Below are experts of layer 6 (counted from 0) of a mixture-of-experts language model. Rows are named router (the router's row for the expert), gate (a neuron's input weights, with its number), up (a neuron's input weights, with its number), down (a neuron's output weights, with its number) and show model dimensions 0-95. Each number is 200 + 30 x the weight over its row's rms, rounded and kept within 0 to 999.
Before each expert's rows: a language model's description of what the expert responds to. This comes from a sample of Wikipedia text that the model never trained on.

# expert 1
Word-final suffixes like -ing, -ed, -ate inside verbs, plus to, it, that, its in running prose: merging, establishing, siege to.
router,212,234,208,211,196,244,174,192,160,184,227,232,182,222,186,218,192,178,201,206,196,239,233,188,225,196,215,162,180,184,232,214,164,198,198,217,246,215,238,205,184,187,228,156,185,202,192,183,157,175,206,126,212,105,183,202,212,165,227,204,277,182,175,186,186,200,239,198,210,158,255,224,219,196,191,211,241,224,239,161,169,227,235,177,212,185,185,189,215,197,250,150,244,272,261,178
gate3,203,193,200,193,202,232,188,207,312,187,140,189,193,204,219,233,198,205,206,215,233,225,184,224,225,201,211,248,185,185,186,186,207,163,159,168,224,222,225,224,182,238,209,185,254,181,230,179,204,198,202,218,235,184,250,247,191,199,179,190,161,229,234,150,170,158,250,201,202,158,172,182,250,153,206,143,164,230,128,203,185,190,189,160,197,190,175,257,208,231,181,193,243,192,228,184
up3,253,192,184,254,147,220,191,228,238,221,152,169,169,217,204,185,172,218,219,207,205,204,169,197,171,241,196,253,234,197,172,190,199,159,150,182,196,204,198,170,157,237,190,181,258,202,204,179,206,204,207,235,249,174,249,217,223,219,214,203,180,151,247,170,155,162,202,175,249,149,191,223,254,232,183,163,196,229,138,237,184,201,163,155,155,217,217,237,229,205,176,208,177,193,237,211
down3,222,187,189,193,220,208,235,237,200,222,191,184,192,232,170,187,225,217,236,87,197,185,140,155,240,241,160,177,218,189,248,170,135,207,193,175,178,184,239,170,161,226,204,203,206,235,201,226,223,158,234,168,201,209,243,217,130,154,211,200,244,175,185,230,238,173,184,231,196,171,200,232,171,195,172,188,163,177,179,210,213,197,186,207,175,206,214,178,152,191,185,186,189,191,163,266

# expert 13
Line breaks, table pipe separators, list dashes and headers in tables and lists, such as the break after a date or Preceded by.
router,213,244,160,166,243,200,214,170,217,192,194,256,217,194,200,199,159,211,207,218,158,198,154,196,269,185,156,156,195,219,236,200,170,217,228,155,123,189,227,189,161,174,185,252,181,218,180,217,230,209,220,251,248,168,235,236,184,264,185,168,223,176,164,224,184,205,158,246,233,204,141,219,201,183,189,213,215,177,208,254,189,176,230,191,198,191,218,187,201,213,218,238,195,207,228,136
gate3,253,227,169,221,169,222,242,211,250,176,252,206,232,158,230,171,212,207,218,159,160,164,185,179,190,179,257,220,279,144,210,211,177,203,187,173,212,146,226,192,227,222,214,225,183,230,219,207,118,170,246,193,215,149,221,185,220,212,240,192,204,220,178,146,234,221,279,226,221,233,206,197,181,168,192,215,213,197,194,206,193,160,206,188,218,213,154,192,194,211,247,201,228,194,185,213
up3,211,197,163,231,167,240,179,218,272,182,226,206,216,129,228,158,185,224,228,152,204,167,222,210,179,208,206,211,287,168,206,208,211,225,137,193,216,172,226,195,216,184,196,199,165,210,192,217,141,165,209,154,190,183,161,167,182,165,186,216,195,193,154,197,227,198,247,179,195,219,229,192,212,189,184,202,212,208,196,181,224,143,193,155,235,191,160,208,132,223,248,160,218,174,168,148
down3,207,173,198,213,202,212,211,230,193,169,187,182,164,196,254,207,200,160,252,212,250,166,241,180,192,180,249,224,224,155,197,194,184,162,205,187,259,185,220,174,159,173,188,196,175,184,186,194,190,145,193,169,228,131,196,224,222,221,171,227,219,207,201,206,219,223,252,225,267,177,223,208,174,162,228,166,167,250,181,186,270,173,234,212,228,243,224,132,206,191,208,190,236,233,150,229

# expert 7
Articles, auxiliaries and clause-opening function words in narrative prose, such as was the, began to, spent, a, the.
router,220,219,245,167,220,195,197,192,167,200,206,208,213,206,198,167,200,233,166,251,174,214,235,227,223,230,202,223,171,192,148,263,194,131,204,190,221,225,163,213,205,182,204,206,204,198,243,163,152,226,199,175,152,193,179,153,253,141,252,223,178,221,228,184,216,225,180,191,181,234,164,256,207,162,191,224,182,228,223,133,181,234,166,204,217,188,219,208,223,248,160,186,239,249,183,144
gate3,223,143,154,200,170,244,167,227,187,206,204,206,219,220,250,180,217,229,249,185,183,200,199,218,166,188,238,223,192,177,203,201,240,235,208,201,194,214,187,223,185,197,167,185,194,254,194,217,236,150,224,162,270,216,192,219,206,229,206,220,216,221,121,196,178,165,232,140,161,166,183,168,209,237,193,129,139,198,211,228,197,246,204,198,160,239,217,165,178,246,193,187,177,154,181,164
up3,238,160,166,181,134,236,204,257,188,191,238,174,195,190,207,182,207,188,236,205,170,188,192,211,187,231,201,224,178,219,163,233,218,212,224,206,166,246,184,204,184,232,140,210,212,181,231,206,182,157,218,167,250,225,207,231,217,224,237,167,223,228,167,229,192,209,184,146,172,177,160,179,210,203,179,140,164,222,209,220,196,243,193,228,173,261,252,187,134,277,222,190,214,155,195,173
down3,211,230,227,201,247,165,230,263,234,154,225,180,186,165,166,128,184,178,187,222,193,226,180,169,243,226,207,197,235,130,211,233,210,216,198,168,220,218,214,195,191,179,174,207,223,184,257,182,201,167,189,169,177,243,262,199,166,167,229,231,183,182,214,158,220,227,194,223,166,268,185,180,136,201,225,187,211,217,170,221,199,166,207,212,212,218,247,250,228,188,221,203,259,181,204,240

# expert 15
Individual digits and decimal points in numbers and statistics tables, such as 48.94, 96.8, 1995, 2,195.
router,214,222,167,204,199,173,189,244,148,140,200,260,202,198,180,185,160,142,237,225,187,183,210,200,215,183,173,162,190,206,237,213,216,203,200,185,248,242,214,218,180,197,212,242,206,139,154,154,154,224,199,212,145,182,191,216,170,227,173,184,179,183,223,236,207,189,180,180,209,186,141,188,171,233,177,190,241,204,237,223,188,259,244,201,231,199,215,166,245,188,230,129,250,216,236,235
gate1,204,202,171,214,263,180,172,221,180,194,164,149,228,194,212,198,250,271,205,189,229,161,181,205,175,232,191,197,193,240,201,225,262,189,213,206,211,137,126,200,255,195,140,186,197,217,164,232,180,209,223,190,231,216,188,204,199,193,190,199,222,247,183,237,194,204,228,251,180,225,178,204,217,89,194,200,231,227,212,149,187,245,198,210,224,207,203,224,173,184,204,251,187,204,181,200
up1,212,219,165,225,216,197,206,223,182,197,190,182,213,183,195,222,233,279,204,178,234,189,161,193,187,220,214,178,242,235,194,216,289,164,212,232,244,139,146,202,230,189,149,192,141,220,188,211,184,193,234,208,241,227,215,198,182,180,206,183,202,264,202,206,172,170,227,219,198,246,218,208,210,154,182,222,236,179,170,154,198,245,182,192,210,183,183,221,226,166,194,264,127,213,154,208
down1,221,168,205,240,205,182,173,190,152,188,183,203,167,222,230,172,183,157,191,255,248,227,211,223,177,203,176,212,164,208,141,201,155,130,245,202,238,184,198,184,217,222,183,260,231,242,235,168,181,260,167,177,202,191,215,252,223,222,187,217,237,232,235,190,202,244,177,177,285,183,199,181,197,249,179,184,241,206,185,183,177,213,209,186,182,219,224,236,174,156,194,221,252,212,216,230

# expert 4
Opening pieces of proper names and words, often capitalized syllables such as Al, Mar, Tr, Car, and the al in al-Maliki.
router,188,229,182,219,187,242,200,163,195,228,230,198,178,218,257,178,268,204,197,222,236,162,184,257,231,218,213,219,226,244,169,231,243,236,173,164,241,202,191,157,158,174,219,169,174,160,140,164,282,172,209,201,239,216,209,230,193,178,214,260,241,198,173,219,173,176,175,225,170,202,139,194,166,203,186,214,201,194,215,183,219,176,153,202,210,161,205,195,215,189,156,188,150,177,171,215
gate3,221,198,138,204,201,212,193,221,235,174,170,222,148,197,208,234,233,235,184,222,224,193,200,130,189,184,221,216,265,178,273,204,195,251,179,185,160,163,209,201,196,180,214,194,240,240,242,162,221,211,145,244,197,223,275,238,264,187,208,214,208,168,174,192,193,225,179,195,171,230,212,214,225,158,200,161,147,153,198,216,232,189,233,253,229,200,228,185,206,166,177,189,198,195,221,192
up3,157,211,114,215,193,210,187,216,224,183,210,207,139,162,213,233,195,222,185,216,213,209,190,167,177,171,199,234,283,221,260,203,198,260,186,190,173,170,169,171,176,152,227,181,210,271,175,149,227,164,166,208,162,225,172,276,201,195,210,210,235,201,170,169,176,259,217,176,205,223,215,187,212,214,208,185,153,196,197,213,217,177,202,199,204,191,251,182,180,180,183,193,154,156,190,190
down3,221,168,226,194,202,181,165,238,217,185,223,154,238,151,196,222,223,235,206,203,194,159,223,187,213,209,174,188,159,194,177,198,223,202,167,156,190,241,197,232,189,183,193,167,186,236,221,208,214,182,184,198,227,237,207,209,271,155,180,171,199,197,205,171,233,180,223,268,226,218,215,208,207,174,263,195,199,242,200,241,145,247,196,194,192,225,137,211,292,170,148,170,199,148,209,247

# expert 10
Opening quotation marks, parentheses and the letter after them, capitals starting words, and URL or field starts, such as "Islam, (born 1957), Website:.
router,225,166,228,176,221,188,163,199,186,188,212,99,182,176,200,181,263,199,228,226,129,231,213,213,239,187,251,183,183,195,236,152,153,192,206,171,237,233,202,230,200,191,211,209,202,163,186,208,269,241,194,243,229,179,198,208,193,215,224,215,169,223,218,199,208,172,160,223,176,225,260,196,207,240,155,213,131,163,231,188,186,209,207,242,234,189,238,178,217,158,177,177,180,219,184,199
gate3,160,196,220,236,204,263,203,204,186,256,220,186,193,205,203,200,305,136,278,169,204,202,192,201,180,192,209,237,210,222,160,166,175,164,180,205,226,210,217,149,237,203,182,226,226,216,191,234,224,179,171,168,182,151,157,218,256,205,197,170,196,157,201,169,236,172,220,162,199,219,230,212,246,197,160,189,185,193,196,217,178,178,210,203,152,230,176,190,195,186,155,172,146,241,203,192
up3,192,157,214,154,243,241,186,188,191,189,190,188,225,146,151,214,194,140,195,117,165,239,196,216,215,162,163,197,225,266,193,182,215,186,226,213,197,197,233,163,241,180,207,238,229,261,182,193,213,213,191,197,202,175,132,183,191,201,237,157,149,220,251,205,167,214,203,187,240,209,224,171,235,233,193,222,212,181,219,205,230,124,235,189,178,246,229,178,222,201,194,171,196,216,176,187
down3,166,164,249,183,210,211,186,144,215,263,226,241,204,173,199,187,200,223,168,193,193,199,201,183,213,196,214,205,147,201,211,251,146,224,241,211,193,199,227,170,239,264,264,204,225,199,246,193,169,232,149,193,222,202,196,133,194,183,223,190,126,181,217,223,222,155,192,213,254,157,150,224,233,186,209,228,219,191,220,175,162,211,213,137,227,220,221,230,236,210,220,210,186,225,210,180

# expert 2
Single spaces and short word-initial pieces, often before digits, as after c. in dates, in a year, or No. and hull numbers.
router,181,235,196,150,221,175,239,195,135,270,226,185,192,224,218,161,219,185,232,178,168,190,209,223,192,179,232,182,216,160,190,129,266,213,214,195,224,221,251,214,201,199,206,207,173,219,182,202,158,219,188,201,257,148,231,214,178,213,134,224,241,164,176,224,158,173,241,243,184,209,175,157,160,183,166,224,235,190,229,176,170,176,225,208,222,192,185,220,219,179,169,192,245,255,196,202
gate3,184,193,210,156,214,157,232,259,233,179,210,169,168,222,245,166,251,209,235,171,195,176,190,201,221,227,141,217,209,203,151,291,172,186,181,269,231,179,190,205,220,248,179,183,213,159,217,204,173,212,157,187,239,189,226,211,214,172,125,148,190,160,161,211,200,199,203,165,186,237,179,184,227,219,231,225,217,202,228,232,220,171,203,162,187,228,196,258,223,212,224,181,219,211,220,182
up3,159,192,234,151,176,151,219,281,209,258,224,144,144,215,208,182,208,227,163,226,186,189,226,193,202,223,201,225,208,222,136,194,242,183,167,228,193,207,215,235,192,270,153,198,189,158,187,183,180,225,140,177,224,188,202,226,206,159,180,170,166,178,155,186,207,212,241,187,201,235,198,194,233,165,229,187,212,227,212,191,208,195,222,141,204,216,193,262,223,254,213,163,190,203,191,165
down3,217,203,238,207,187,226,174,201,175,208,171,256,163,186,168,226,123,199,160,154,146,206,259,204,189,170,192,173,152,220,175,189,208,183,183,212,173,214,261,212,231,158,213,216,249,177,171,235,224,184,237,140,196,221,183,217,233,180,234,258,239,166,203,228,188,201,174,210,200,178,194,177,234,217,209,184,236,214,212,221,225,192,218,250,190,229,167,228,250,142,257,210,160,202,202,171

# expert 8
Vowels and syllables inside non-English names, such as Slavic, Hungarian, Japanese and Turkish names in sports tables, like Wojciech, Szoboszlai, Kobayashi.
router,220,216,188,253,204,138,174,157,200,201,166,240,161,194,179,172,172,251,236,225,199,215,169,206,157,235,204,208,183,173,211,178,154,229,232,172,210,217,156,215,194,176,240,268,190,138,199,213,233,204,210,214,132,204,152,222,172,166,131,170,264,187,235,200,191,227,211,162,180,177,275,204,195,221,161,210,209,209,199,217,224,176,208,204,198,181,234,167,182,176,238,183,183,181,199,227
gate3,191,181,230,207,202,218,194,221,176,208,200,221,189,179,181,246,202,222,164,202,197,225,221,244,269,171,223,208,196,281,230,165,241,170,180,232,203,205,221,237,215,218,189,135,214,167,215,235,161,204,199,190,225,125,157,212,218,144,199,230,191,213,252,256,210,201,227,199,235,185,222,213,193,152,227,223,146,231,229,187,188,257,240,172,154,195,227,182,210,222,222,197,148,214,240,176
up3,225,183,222,253,207,211,199,248,179,214,187,173,191,186,156,243,235,239,134,199,191,227,213,212,226,210,230,214,193,252,203,202,242,127,180,225,197,228,231,244,187,200,189,143,250,190,206,237,149,211,212,191,223,190,183,212,203,196,220,225,173,218,205,236,209,204,192,181,228,148,206,209,218,167,224,197,177,241,231,191,234,284,232,188,210,202,264,149,224,201,212,169,138,200,257,200
down3,237,194,207,206,194,151,174,182,199,179,247,182,170,221,222,197,199,177,178,204,187,225,224,174,181,184,202,200,176,168,236,168,253,176,210,179,188,175,239,239,138,225,182,141,194,220,226,212,173,206,211,247,209,169,208,213,172,199,196,177,173,227,218,195,230,168,302,146,192,160,185,160,199,252,171,222,174,225,146,182,209,171,211,166,203,172,199,243,245,180,184,131,178,214,249,239